Experts of a small language model: 6682 steps.
Below are experts of layer 5 (counted from 0) of a mixture-of-experts language model. Rows are named router (the router's row for the expert) and show model dimensions 0-159. Each number is 128 + 32 x the weight over its row's rms, rounded and kept within 0 to 255. Numbers have three digits each.
After each expert's rows: "gets" lists some tokens that make up at least twice as much of what it gets as of all text; "raises" lists some tokens whose logits its average output raises strongly, later layers aside. This comes from a sample of Wikipedia text that the model never trained on. Tokens count by the router's weight.

# expert 25
router:136070073097109141099152070141111143169122116155156047173176121122105148121165140114134109067129138177139163106144124190155194148158158185073123154147147151128089122171123111102117150149126116126072153099103137200135088153079123147050093171159141164129137117163102117103146202173173169128113119122177134093173170172081157091155137129115141000076135161122152150164143110128157128140148104097209142117193162154162133092123083095093132108149149155142118154124152161101114179165126159
gets: " |", " and", " but", ":", "il", "ul"
raises: " ", " in", " the", " a", ",", " by"

# expert 13
router:177102103080115139118122122133113094147118141060117187036087099139091124194161072131177141092112095130126168084132162129163169155114144154169168093158145152191119120132122115133165117100068163172085092121115144169131091127213138113221122128160185116117134118158064148157121109201149166159176149117111141104109137140081135175148123151109110165178120127119146099122142094142141149129175153112137113098109110140128154139180101151180167102162098110081132125145128120187148155153108130
gets: ",", "),", " a", "\",", " United", " former"
raises: " a", " in", " an", " at", " and", " part"

# expert 27
router:174114147160151090106140105130041136168134163133136087171081157070140179159147073129070136116136163118064133100117115126082107150158123136079089153191146144147149161068145124170151086131136138095111148133129164144131080151158156139162114143141147148103076083131102193112170170167162128174060104118125146137122091156055119085168161137103151174111182135137143191156148143179117070126073156203105121092148116139084109163171166148118097095095128143144115173122141114146146127080054113
gets: " to", " of", " not", ")", " would", " which"
raises: " ", " the", " a", " in", " local", " re"

# expert 33
router:166130145150142072099090121131048136200143148129162084103029172090152136121120115091136157182152156130117096126115091140096123132137127163082090152154137137131174181109189114146181099168143081119079145128107179120157101179162128139140135146155159136149105116151171164119132201162149122154078083105123140133164097137090120051157121125071186161141122092107115190148111113168068057149142145122115148173128106141089139172151112145116092144095110154124154153109129110127133115087046105
gets: " in", "In", " was", " In", ":", " member"
raises: " and", ",", " in", ".", " at", "/"

# expert 6
router:169145170150145031082101128113059128180127153124140111130000153057163136119115118095137170197128155141094132138143099105102139106155105160107075185156133136114139183138162130152202129153155099123093110136106186134191113169138092110159130131138169132124108098169137135155148180159128111157100090119155160136163084142076149071149129104088190165114139095140093176128140107111077077149108117127120140177105133129088138166145097173109110132086108124122141166102135119139141185092059115
gets: ",", " \"", ";", " ", "),", ")"
raises: " ", "amma", "---|---|---|---|", "\"", " Binomi", "\n"

# expert 1
router:116092130106104134184181123119082131133093113116115111127137103114092136057112137135151091076158055092125076143132147167133161150149117146190209109157121058199138147116135100156153134067105110119103097109150097108143192156135087153122142134089156073131159190135142162108135154157145146159099107112135181125126181128139091129129151030074138119124152134136146134164159114143132151177106116141149099172081077154160129140123113114098118141185150116154101180231170115178094143087091140
gets: "th", " first", "st", " years", ":", " second"
raises: " ", " in", " or", " and", " (", " /"

# expert 29
router:082186133141128171146169140077130154129140127158101121090126123108145200191148121033124140101152135176142213121162151119106072118093137129109156110133149109111144130161090140156167102126108100082097175122075104139154124097122116080092181183149123112158098121138143126173106118139109089071095157138162142189086129149114151167106102126148085102143148152117166082125149138050131090106130171101112107092129087109143154123090094118161156098162120100127127133125123154127131161093107140
gets: "'", "s", "d", "c", "t", "y"
raises: "s", " ", " 3", "he", "a", " T"

# expert 28
router:128111154115177163068158083153114145094174151101141141141159092179172153121141092121177150090125116115159092090112131100131125197155155108126123098147112136139130129138078159199132134120089181094134103088142099160156155041125145137107099120127131090131128107093157125094176135127111108162133084144093139083029086136114179161139143130129109118105165115115164143159099122116130133182147129088112155193134112116148191157156153132170095183116178160127111073142145172189168056119176186
gets: " that", " A", " S", " P", " D", " B"
raises: ".", " ", "ze", "/", "ado", "'"

# expert 24
router:131119126084081133137158147074191149081122078125102159122144106127162134134160162167114148179137104112101204115137127155091053142134136113155197072104105133143140104098035156061109163116056112233085132107096143134141142138131047093167104121169077093137122142139092138152183133141102102085135105100108119143162162154126091152163073128098093063120146152104096109133178103145163147075189179165127120168175113141124136093160112166173101105117140163140147079113168128096108079106153149
gets: " |", " de", " Al", " San", ";", " La"
raises: "ender", "ic", "in", "tic", "t", " Branch"

# expert 43
router:121140131099147095129148086162165126075086101103113134140138149183153126094182142157129130139103117162158039145135210177152122150082109124163079156103112152042127079123068117125134114123150167076072156177139145114125120174155134156102136121164157144103109119130110130142106140091129151149111146100156058137172127156083164139096113077138142170128117154128237164165119112204123118175123110182116117175143095189115153139091145131131212120134166178130129183105146192059162126155125187
gets: " 1", " 2", " 3", " 4", " one", " two"
raises: "-", " and", " (", ".", " ", " or"

# expert 2
router:147172113124133199106116158138124138181155071107157116175141102164090179108113101125085101116132146107111125104087086114139132121112124138132143156117147150146178097105096147164124134110161151133071094115118135095131141106091109141106134111074172160132082107137086061162063102090125123134106176154119101138048164154146163134130102107167109165059159121171165123103148101153169171147108085134146164101049185083129179138107109161146157143141124164115103132121129173129139115135189154
gets: " |", "W", "N", ";", "E", " Road"
raises: " ", " L", " under", " in", " T", " 3"

# expert 23
router:130144147174112164143130141138145079128140098112130169126164097165126116160071115138088128102153153193152103112097143113184154064147133107150139109073131178112088138089133162074125173131137128109074185153114105123102101062094139154082108191071114168101170122115146115140175173122128152120096136145108138118101158119122148187109086134174103106117127160141184160128086111128150163116082124118074122177177122189116107036130189144107102116090123144135092191141141118125121145130118131
gets: ".", ").", "\".", ".\"", " named", " where"
raises: "\n", " In", " The", " By", " During", " On"

# expert 39
router:180131114123149121136127071100122202148061128096134126133039120158127156176186119123131200124102149140169137111138170136153159098112205194115132118079115105073072105127135165125127145165071137123176093110136059069168097148115127152125136120113093105091049103122124142133144139094151161185187121085167177090182153132097126118177126089149076086154140087114124126114108115156141174149140148119161084153058140098132158148098125132099091151163120171063152100140172153160099077129135131
gets: " his", " he", " an", " He", " In", " it"
raises: " ", " was", " part", " later", " is", " first"

# expert 19
router:131155144133113140136133087107080147160119134071151128105161111087146062092143128163155159146140152126137107113095119085143098206093124152156133106197136068116177164114165135136100163122108157129138129132112153030174107122175112156120128143194135124111152161126149165109073157151090164159128108126133101122139113139152136084158134156131155173124181155136122097119075160135097119139157153159083113109103108112114117141150113121130090124141144201134080154132168144212154136107103082
gets: " |", "==", "---|---|---|---|", " ==", ";", " 0"
raises: " ", "\n", " in"

# expert 44
router:183110146199149139102124064187060144134149130130165067130093184102122145157136134102094148112143124151088134117125096113058105127162122164132158139101125146119127169099126104124169139147191091119091146110151152119161112131169185102145177173161161156145109099134130155134071208157160168159079122114118169122151114154101115058157173147091139187140146148124143184140136090176077043190129129146094158143113096142103156186162081136123119114094112154106122132078144145149141159096104072
gets: " and", " &", " or", "==", " United", " company"
raises: " ", " the", " a"

# expert 4
router:151181147167126120131109133199135162092114091087130106131078119143157107144135129121131156087078074155104090107050123116138135153118132170126127123208164135087142139159167109064109130130116145141100099128152138081142120109125123149051096164182101114050017116151163121099106183118118162139120105122117146087212156133109163090134124150154084091161142140071139167145115134133106100103087129112151143186129064138110184147120101129094136115121082183100124139119078098126108139115150086
gets: ".", " a", " in", " the", " for", "==="
raises: ".", "-", " ", ",", "man", " and"

# expert 0
router:189149164160150045105099098123056137185131138136147110128015158062164170122127100098115166198140141152097157134144134098118139149158107132097087170164129142120149196125171112179195139153133102104099135136133178140175104181168103135162122153147136157115113109142124145142148164160149148144100092122145177135145084134078136084158143116093184179106164087127097190139141107166100043145116135131125148200122122128107143175155100170096125128106109174136141147111135124118165170107086110
gets: " and", " a", " to", " or", " some", " through"
raises: " ", " a", " the", " more", " it"

# expert 3
router:066122099097170144154064142092145145102132128144112130098188097179085096076120157100127150155130153076152085135140146139167085133141201128086133119089122055103135072090172143097160130178109124132116119143084076150130157150121087044099116132127140125108180144111068137150144150115104120128137166148108115087116097100142157134118159138076125073135155143162126136141108120091188133125092117104100131084110155130139134081105184122100152106075180116156115102143137109131087122148133098
gets: "-", "\n", ":", " Born", " Location", "ed"
raises: "-", "/", " ", " =", " (", "\""

# expert 12
router:174141142157152060085098127135074135197120155136153111157000179067167148109137094081138176188151149121098125099119116114111129152121109152098103146178137129112160178128136117166196133144155103125095114134138165120182096183185134126166131150135176142116094105163148163126115171173151127149105104124140162114163093143083140075162141126090187180109149132122096202140131127162099069143135129147120139191111100126089130185174088191089105137089096157121132153100131141136151163114056121
gets: "\n", " his", " treatment", " he", " each", " her"
raises: "\n", "-", "==", "===", " ", "===="

# expert 22
router:213142107126126123131110097178152102115183083146143167144161123145125123091081144131126116105119096126074240074084163121169090129111162123144125125161095130120101108114123132090126108137082128169164087096111145115159183094172155025104163130119143042150126127125120100156121123086123148156148125144168088009103142105115088080114080119101116138145134142117093069118123162144131126137118151118097088144162087118118110091221130111123086123116156106120131109103139136167145128066128138
gets: "\n", " —", " by", " Team", " MF", " Year"
raises: ",", " ", " in", " and", " |", " as"

# expert 42
router:117199147095140146158152120101119169154144093166114136167165112150108123097088134126156123141160120095138110159163146096097165133119130129109045152110096121111136161066097095112143127063070158100185114098133086104150157142169194158121145125097173145116151193185166095142121177199078131106106082124110140137122126121123181180142100115123181108165119135121118143133118097127105153116115144132155141070080122145127127111105125110104195150137106134040128137120088122126110168131064153
gets: " ", " re", "o", " c", "ta", " \""
raises: "s", ".", "lat", "ve", ")", " |"

# expert 31
router:172122169143146053101109118121065150194109133127160102141020161083166130109125094103111162176168159130098118129132139117097112142132089138091099141144155141124146189107157139160199127155166085106090113129116174118157092167154135144173135153143174121137116080157131166145133182165146134152112081125156189109170082138096142086164129126083193190113131109102070176154122112155068074159124155133107132175141123143080154167141098184119113160095126176148142117093124122147155156120049095
gets: " by", " with", " from", " of", " on", " to"
raises: " the", " a", " ", " her", " his", " one"

# expert 11
router:088089138125113147122079071175102164126145093129152084175086091107154169125130098134085145046113160148166121079146146125051108067134134159125138136160115151191133163174200095124115109151093150078152145129112146154120096153150178160093131138148101149137131094123074165121054179151118141151108101131138140129182082140095130138131161153159125165146150107080099113118127071127148127153109173145120192159103133181102148114168087106109108066086067188102109167114148123135180110073146070
gets: " 0", " 1", " 2", " 3", " 4", " —"
raises: " |", " synonym", " Binomi"

# expert 37
router:121093185145127185151154088155140096115099135150123131087152162155092188141144071177118148098139091072158109123133132167105165169118150155151103142183141150162098073109077155109171154128103147117193178154125152185162091075116104220121131110087074136132124073156106147164126117108136160178134113078102171207099144123130082089094121082148112145138103070181187146166137169151124116138143184136145182155153099125093153141103104156177141124105110132134126057126135111084094187088111125
gets: "|", " |", "-", " DF", " MF", " GK"
raises: " ", " 4", " 6", " 7", " c", " 3"

# expert 8
router:132141134124149089101122077150105166179111131125136078125052181111151170118173105119098153151158159165132150117113102085074140102151096153148120136161104129140102207100134090176195124128159118135090123103097184094177062187161129140155144140185165133128101070193153148133122201167118159166107103107138163117186127135082165105148106140061162190121154091090106147128124133174138085162139159129106155134133109132099138186161127146140104124050119150135138134142158149170182197122070141
gets: ",", " a", " in", " United", " he", " which"
raises: "-", "she", ".", ","

# expert 26
router:161156134156128043125097119118038117204108154130155088115006179065165145106115089095164173186166155135118138139126105086079153131149108152084076189147131127124154189135153111163184133148154102117095119154114168126173110171155115117173117143139156138117111130145149166141136168158115117181117091125140180111148090132087116058159116135099181166112154095109077184129113110149088068137118130124139138169103121150088136164161106185101118124100095151137136160086137114132107160062071119
gets: " in", " of", ";", " at", "ing", " 0;"
raises: ",", ".", " =", " and"

# expert 5
router:191079177123125091122078091181058160084139166152145110123107186139130108101154076080141134120081167170099163098131096190099139135161110147112111180101158175128145177112135098170169154111207111134108129119132170094165137128153161106139104098092155136114141074155170161151107161162134149205090059132143156160172127152168116029168139135124157150152160112080161110097089110156106079136165132158122135110097148127126125130134135147110137115141103154146108197110123145112123154124137107
gets: "\n", "==", "===", "=", "====", " ="
raises: "==", "In", "The", "===", "A", "F"